Weights of a small mixture-of-experts language model, trained from scratch on English Wikipedia: 3 picks a token.
Below are experts of layer 4 (counted from 0) of a mixture-of-experts language model. Rows are named router (the router's row for the expert), gate (a neuron's input weights, with its number), up (a neuron's input weights, with its number), down (a neuron's output weights, with its number) and show model dimensions 240-287. Each number is 500 + 25 x the weight over its row's rms, rounded and kept within 0 to 999. Numbers have three digits each.
Before each expert's rows: a language model's description of what the expert responds to; "comes after" lists some tokens at least twice as common just before its tokens as in all text. This comes from a sample of Wikipedia text that the model never trained on. Tokens count by the router's weight.

# expert 21
It responds to: Goal scores like 1-0 and 2-1 in football match reports, and numbers and pipes in table rows; also verbs like scored, starred, recorded.
comes after: " |", " 1", " 2", " 3", " 0", " /"
router:512495493483479527501491508515489464533527517560522487524527486537466473491525510495469485487480487531478528496508512525504523513460471438534523
gate0:511542514510451498491543512543529451480476501531507448518493502524502476503500477514476490465501474545480510484496477513515509509496481487498473
up0:532486548517475504486515487487492536501506498533527472535499501504509507435525495487484483499486499498518537494476460491481493504497467530517500
down0:486518491517514491506524498516548469486503473532522496483471490529489495462493492548526481479483487511490520511468480496528497488520473474488538
gate1:429453527437516532512516484499515459537495510505545487531488444483448534513517508516507506529523530502518479500511529493459493557498459474490522
up1:486496523446546510491472523507520494534479495524494482517493454507481528509536502560517530506514452483493524467474501503477508525530489483505466
down1:524462499455529553573465453523507513487489522482541485489495496472452543480469481517502475487539532489514482481513482482476490536503508472520497
gate2:482510522530484490502519494488522505488479503577497487499515517492509465496508531505496506527525431504452498534505551527457512481468471510516502
up2:528512477500526495544493493495523502488492535495529518528448515487537524473528524501494462500464497503495528513502478453482530517527485523502488
down2:481498503490543508540442522484492469490522539485481505511496500496500516490575494507534487512485450456523455512523502528554513486485545513507484
gate3:491481474472528541499543490451497496513534488465535492514505507461491481539541494496506497425528529491487464542502465425486486508467477518484554
up3:528490484460494522464551488506471508477499457467473556496526492485507508530589477489500486479480547510539567513521530484468489494519535552500542
down3:485500468452478502493493494505492529488494479577507495499543527464500506514515532514535516507492466496494517491482534461545504462496572515511489
gate4:515472493501488534555468507470503512502476500486476544463498495498519494458456495485475556505516467495491514510525483508507484495502523513520538
up4:473509486491498457503499505479537484490490502475469464478507475478486462484474487528549531453506456509494529498535483537505478503445561506512504
down4:470506533508509494531468473508516514491498465528496510488506521517479478495493574512473502499496479490506492494500482538514500547513477512494472
gate5:468503516502523518507481458483495455511538472471496488455470482504503463506499513526508464563501524519535514530503491477524485523477460500498511
up5:541469510527535535485517530556549497499531455503493528475503488529491528520497495496473480485578494533504458511518581502530512499461492504447508
down5:491521532492515500512545453493506509432525487546453494487454504510533552471499528488513510469470502504507510491477492489496486507525526505475502
gate6:509507472515449503468478465500558513454494547503531482487517484481513483520527520509531479471543501480485459459454501531526503491484505462481502
up6:522522573529502548476511472504526496479490467519473509560475508517438469504486458486476541470514479552510498482471543511534496510486541503471455
down6:510491511526463470448484503521545512509527475478526476488487500488506462550533521531479466463506476514498476504505509451534496497490482482491495
gate7:465519470541539496529509486485512462521528456472474551509446557515494534512472467453512485482543459525493505531509476501506452513523474551534489
up7:514492527483479476486509487491515492482472519474495527473470503509477451440525530531538536513535462472491519494520518529498490500559489554509506
down7:497494511480524507519485511523530474480547478489517473498538532523513486480493535537494526473446519499494531522507540526522476516511498416525499
gate8:459497517439497480513483453520452506493541449500520506514456469510513541492507512528455493498521527470488500479508460490452479492508513472515470
up8:494537497468483510545522487481523510487522488493466490522507489491512492520506543555538503526453523470510473456461493469542525482524547483427492
down8:492508516480518492450488512488531529488474467502481508485518466463452440508512460496460545528548492508515505481547552500530509498493476538475482
gate9:488515502502523497532493466516461520490507487510518507510497488494512460489512511492476489472463491465463499525460494504503528471492514497468483
up9:455480493528517493472480506477486515488442473503474499514484490510492486540508505488505469496497522471510498493492522488565514524508478515499454
down9:514484493526474482500533507474492472472473485526503495479538505492521472496509479534455491493491480492455480481480465520471542496490483497532482
gate10:524406548537517458504519498493507507470482461472508498437458515478516531568530499505539520516522506513477522504479498474466483537505457529500468
up10:490486490523526536488507492545529488474491525471508474519506471517510495482498476494495505507479551519483463481528542493507531474495510472516524
down10:501486509501445516519552511502484489458496512468482503506502515567486519459459485510530505463471505474503469532507517513519486542508489483498455
gate11:485530500470513509518509476532477486503504489484508490508484483532491516482505475467480510531481544463477539485491535527446500475481546520531519
up11:478474511453475469500522454464474488505490461463529519481531536448530453483493525467528531509540490482508495493520518475496471513470518493488496
down11:492429500500492543535514499433545516485516504503496479469458491511488472533457512490541531533534533471473501485481472527507466481493479499526487
gate12:484478506483546467511453526539527511476486512479501503503530468507499489524499527519479506513551515455521499497474499513508519535469528476532534
up12:475553478499517468505496475476490505500509488474492505495462490475482481489502450476523507498504513555452516451511466458522511473506532523507462
down12:537504490461475482494574494495511476507532521455504490493491526491509514484492467518525503527484556496566470438484521481500507518488474497486509

# expert 43
It responds to: Column separators and header words in wiki tables of election results and sports rosters, such as Votes, Candidate, Pos., Pts, Length.
comes after: " ", " |", " 0", " 1", " 2", " Notes"
router:490473517529483482514508541532479475485469513484538514501499488484506435456539494503478508510511501507487518524553523532453516529491525464452534
gate0:498536480537485517500483481445498477502501438490489481500472460518512546501487532531472487503503523468482486532507526528533507460465492477487480
up0:489476472514443510504478548485519506506479481464484531483462537505485514502500523494478517488486490475531475531520520533471489484500531507505495
down0:470500503571480516502533486509538523506489531478494505487505486487496464504531504466472553483493499534490505469488520494483495488480536510459477
gate1:474502498499521483521511462503548498518517548480517474524488471489478521458509517512487480528475532476505490517457502531535509496529520493479504
up1:489525503477482482553509507476499478519484479528543470478485536455516478497445474458514507503489504538503511506549477506448534463483544531495486
down1:495535551493499559479522516494547514532500477506448538459491471469488498477474534478510510525474487491462511485497552466493516467525517518533529
gate2:499471500495513509507541452472513502536467466517458490543484471546486505520494478486480513489525543496499506493505537504467453480490502498498506
up2:464450467514513447495529545530483509540548515490522482456521536468485558510539495456522502495509490480510498480483504512522533475520525514502480
down2:517462540515534480530484530456464501493532504504527488469534527531489489539491470502477523513477506509467478553523489496516505491509495482475497
gate3:531472506488479524523472515483493495526452501498485513509489492480523496515530525483478453478463505519495477523517555515536547461560524539487502
up3:457502520514489509517479493522524537507504487506521521487491481478511513461530511514537489472484442498485518510489520526513546525556496503439459
down3:490458502535492476493465503498531506472543533452467558503487490506466535479483523545479505469453500483489515502498502500514510513455525519507469
gate4:509455507518492542484489487497482491513454481523501481491484460455483498503502490509485480507498539460511508488486485501509490531510476508511494
up4:503510483521522485508454491497497486537487502524525475508498520577500484458525542514489488532513472515537529508480513508478522467465499522540503
down4:501504496544453469518484534493533527514541497509483499485522495533511474546485498480483471549507513522514527507496486500509492516498478482490546
gate5:494489497510504498489498537494506479479467488451520524506462459521473525460492509474483480502514466499484494531451491507490491524513480525506526
up5:474531484516519492514489518504486489468463535513498487544523488480488481513498527502510504547457506505511523545478497510477501525501496488508472
down5:488508533525514534493499501513491510457505543489530465517509508505508551495508493495455496513476536526495519539499514535463515493477479490512472
gate6:492504464501484447552525524537531513497502501522532417515509567506474518523502513500494548498493471473499544486490491524552495487454496488485461
up6:525536493522575536502498482516479510510499481476528478482507460500518505488476537466474473485474545517443484502501510475473509496526523488513534
down6:532548497446504507496456506514501478472538516492501525491536428506544464498470534538536499514519469521492482493516517473525482476460528546510485
gate7:529485504547494502519502495517481488518469520536539482494509516499510490525565513525509462520505505468501472511470516533500522563479488497468539
up7:495533525460544498508483494504541495497492549478539504489513497491505473543540487502489509478523497490496511493442498539466456452487468495494504
down7:493477504471468540509508509512438530510513515507479506479469496509519470454507481464519433527493472516519504492462512495525495499490503471495511
gate8:490480483502550488495506515486497484483516478530489503523515489498494505504474511483481435529508478527462487474513523515494487455515510494513509
up8:503495538510487507496493508476494540499527481502478488556512503494495510514499528517472521469522467505485528476536473477505481540491548498537506
down8:455476505483434484496539472499536532481520579467472525516525510484509518497486527472455521498515465514501525520496507500467472488503539548476528
gate9:501464509532474518451507555477512511481463495493467487485492520476448505496455484522442529461490502498534518499499509508490494509489459508486490
up9:524532476486475458496538502476459488495533521551541526433480528536538516555501513501521486523432492510491477490465494467511559520524531478497497
down9:521535524526507521501501524499456469532504473499501458507490516494528515532499535465527508497495474471485485519526546480517536528542496504492507
gate10:495506485529488529532483506475523439494504432495498522484509486515476475485516478510494496480484552458469493507544528511461490510482493474483450
up10:502506558493504498512499475521451483473470507439521510510533511513566506529478484493483469508501440490514524524505505473472484506483499517521522
down10:492493527501546531513501498518491532488489497477508486473514523502490485495471496475471484544512509478459536491556532503460499461536455537512519
gate11:453510487516516505547496505438482491482484499515493481484470506484524493497497496501480489525507496483488546501495535541464508437527512470503514
up11:504522497479515509482499508488484483494483508491502505478502484449467507472482468511479492528470505513525510508531494502487509521514485500520518
down11:461514528547504467474483517524494506495517497468495467536491493464472526476503541476516504520510487498459473454484435497464472480531520550466530
gate12:540476500477466496553544519521507469519496461471465503458532496504509490502520532517500533486467471465478443509435507499536499468511475469526459
up12:465512512478502522500495491468499460471475492527481503529479469507519476518474481496549486516528476495507519484544499519495515492556539527516517
down12:489509504504459540496479504488523498541489480449477448516450481488463504514487506482466501509500498527500491503477482479458501496479521503476503

# expert 42
It responds to: Cells and blank spaces in election result tables, such as Votes and Total, plus small function words inside titled table entries, like of.
comes after: " |", " ", " 0", " 1", " of", " 2"
router:488545508512498543511485506534541544541454518513484510443522473520517473497485532531544525514490535522519491535514527551522502528523523478469503
gate0:493505534520483549505498502500540543466509469500454480501493460504455487528526489522502468457500429503528490441486471491528467483505470476505534
up0:516475480494507490474548495509477506510525512510528480482525477500533514510463536470459496500559499470479503451468476476551491535484507510483485
down0:504525469512501503489518487509535502506482552487553466515530524454508534478523506521542501513520501480512491505509519522538513561537555499470455
gate1:537514471487535505538486481525456482526514494535527488492495470490475486479491514487491453506504520510480482489533501520459518520469511457512466
up1:538499461545523492524510529543471493506518512497483475482495494475499465497513484524537480504534490497475513473486474480482494520488486452485507
down1:532502506498485491515489500560507499502505482498472521509539483510539501512492508506568470448490470525495501521488504543537499525508458515480511
gate2:466549478521454508500487515497511485505515457510489477533456511471496463511460520495497521517491495490471500532484484474487472510561515506531484
up2:510473482498457491527480505500455494458496494500553496510509488479501519495526480508522469494464507515476487525519486505490525525500538459495491
down2:476518551523476552470420478471477512525462527526457429515472510497505503508526523470520499501472505488492525481506491512518502513514496508484494
gate3:490456515523477522479512522506508502488528502519475510503538480508458448511486469502504504505468486438507480471489556475497494480541455482463484
up3:523477505520512473485482484514527487488453482510493499522471473492460481538495467451486528501523496522497491491527504511461503488530529516515506
down3:524502497489456520497508502516473516495485535490551474509493494475530468501479492511471536506475514518483541520545480545478476501531485501490568
gate4:507509464477505512468492500507510492476507522506486483485462443480480519517492514453499528466480476513519511471511515524456476506490502509509540
up4:492494481462545492505537500532497520496469496494503488512550510507523525469532501500483475498461515536472568489507487518492489526558515487509524
down4:507511485507519466496501506491500488529487464493492514488476511481486496450539466490473501483479455449518488482502520504508525520551537491465494
gate5:479505508487500548511513474483501478503496511443509504508476488509497496533506520498471493490483515487486542502539538526472479518490440480505463
up5:510472509536502447512486498492511500520493561514489528474515517558472515531507467467489522460481511488482483518476525474524538481544507487524502
down5:498513517467515497488468517491482489502492503462469546545516492513497498533508518517521501517511471527503515494563548541512487489502466495499527
gate6:515526501496512486579458474511505515462479549425509516492490497551498488472522509512469522450497504531495523479491509535496462502454500499546504
up6:468506485480481521512492535484519489510503488459481511459490533498489512465531491502539496507467472504525527485468546488538488500503479499508470
down6:483514503465497506485508519465450447477491529496494499561483549524474520497492525509498444534544481498516519512497481527521436498521476511521511
gate7:500554510503492510501470474504462515555528489520503509457450499520474462494461539490486506456516541519477506545484521462544472515468504535486502
up7:499531547492492515501499495515494505513522510488504487502491513507519502498531481501490492539504494521498497525507523504515457503494487539470537
down7:481476495488462507522505494543476465507474537496457539541482495511475489506518471511534504503477517507497486539523485467508475464520514449511527
gate8:489464520474482503492519492532496502495500499501505483487488486515487479508517521509468489522499466491502430529538497508459462517498495492508456
up8:508461531561516512485494473520471487474526518502499541466527499491504500489479536519531501522490527517508493522486518457561502482506475510507467
down8:488498530476506527517511509518534491495532512532447468500516499491525490493502496532486496527509467491532512505481516530500524486483491481513475
gate9:495547493535449480527505477488515522479495513463502518477539498491501521491515488463531524465491490536497506522488528518480479532469516514535488
up9:502542511505490471512460522517506535485503494468512529507490489473486497473539470507532494485495507512544491511520499498536534523483502451497545
down9:486513465506502513501479494483494512480523468496512523476513516525519489479491511530474554523465496529480485509504466536460463501482508488522500
gate10:498488522487520524472503516501513503526527484519494515515509506484496506526530522476531455496461473547488473509538448499489535517478479456503512
up10:470450466484496489510479476515535458514496505529511507502516474498503485483523459548493466506478483496517481440517507511419499472575492466508505
down10:509537446496483546499475521527470513515495480500514499481482491499496487506513501457486548484477477492470479467495460501529528518505493475465481
gate11:501476456531530512538503467479502506484480487468482522480519509496514482511449470515523516527438519507490500505495515486520504493536526499510480
up11:473462535465516473477500481505550544499486488524515495456535515495466521532503500496475510531488439530514514511563511486529497519494498502537522
down11:536508451507492473515532460496475507517484559467511532479488504533470533505476508476527477477511476503549514468474466542454462494520511514515486
gate12:502475513505495496495553503538492527490487512553505512576522485517499492460506448507549511481510495504451547445464477515481466479460514518503472
up12:481509511490533532488515479511433539466488488490484454451516475496492514509493490528456508501514506528529523568486507464507495430508508554484545
down12:493486514500505506483480511527503487476519555490502473492462464507515492506467489521473503491503497491468460475515527520483528512498504465522503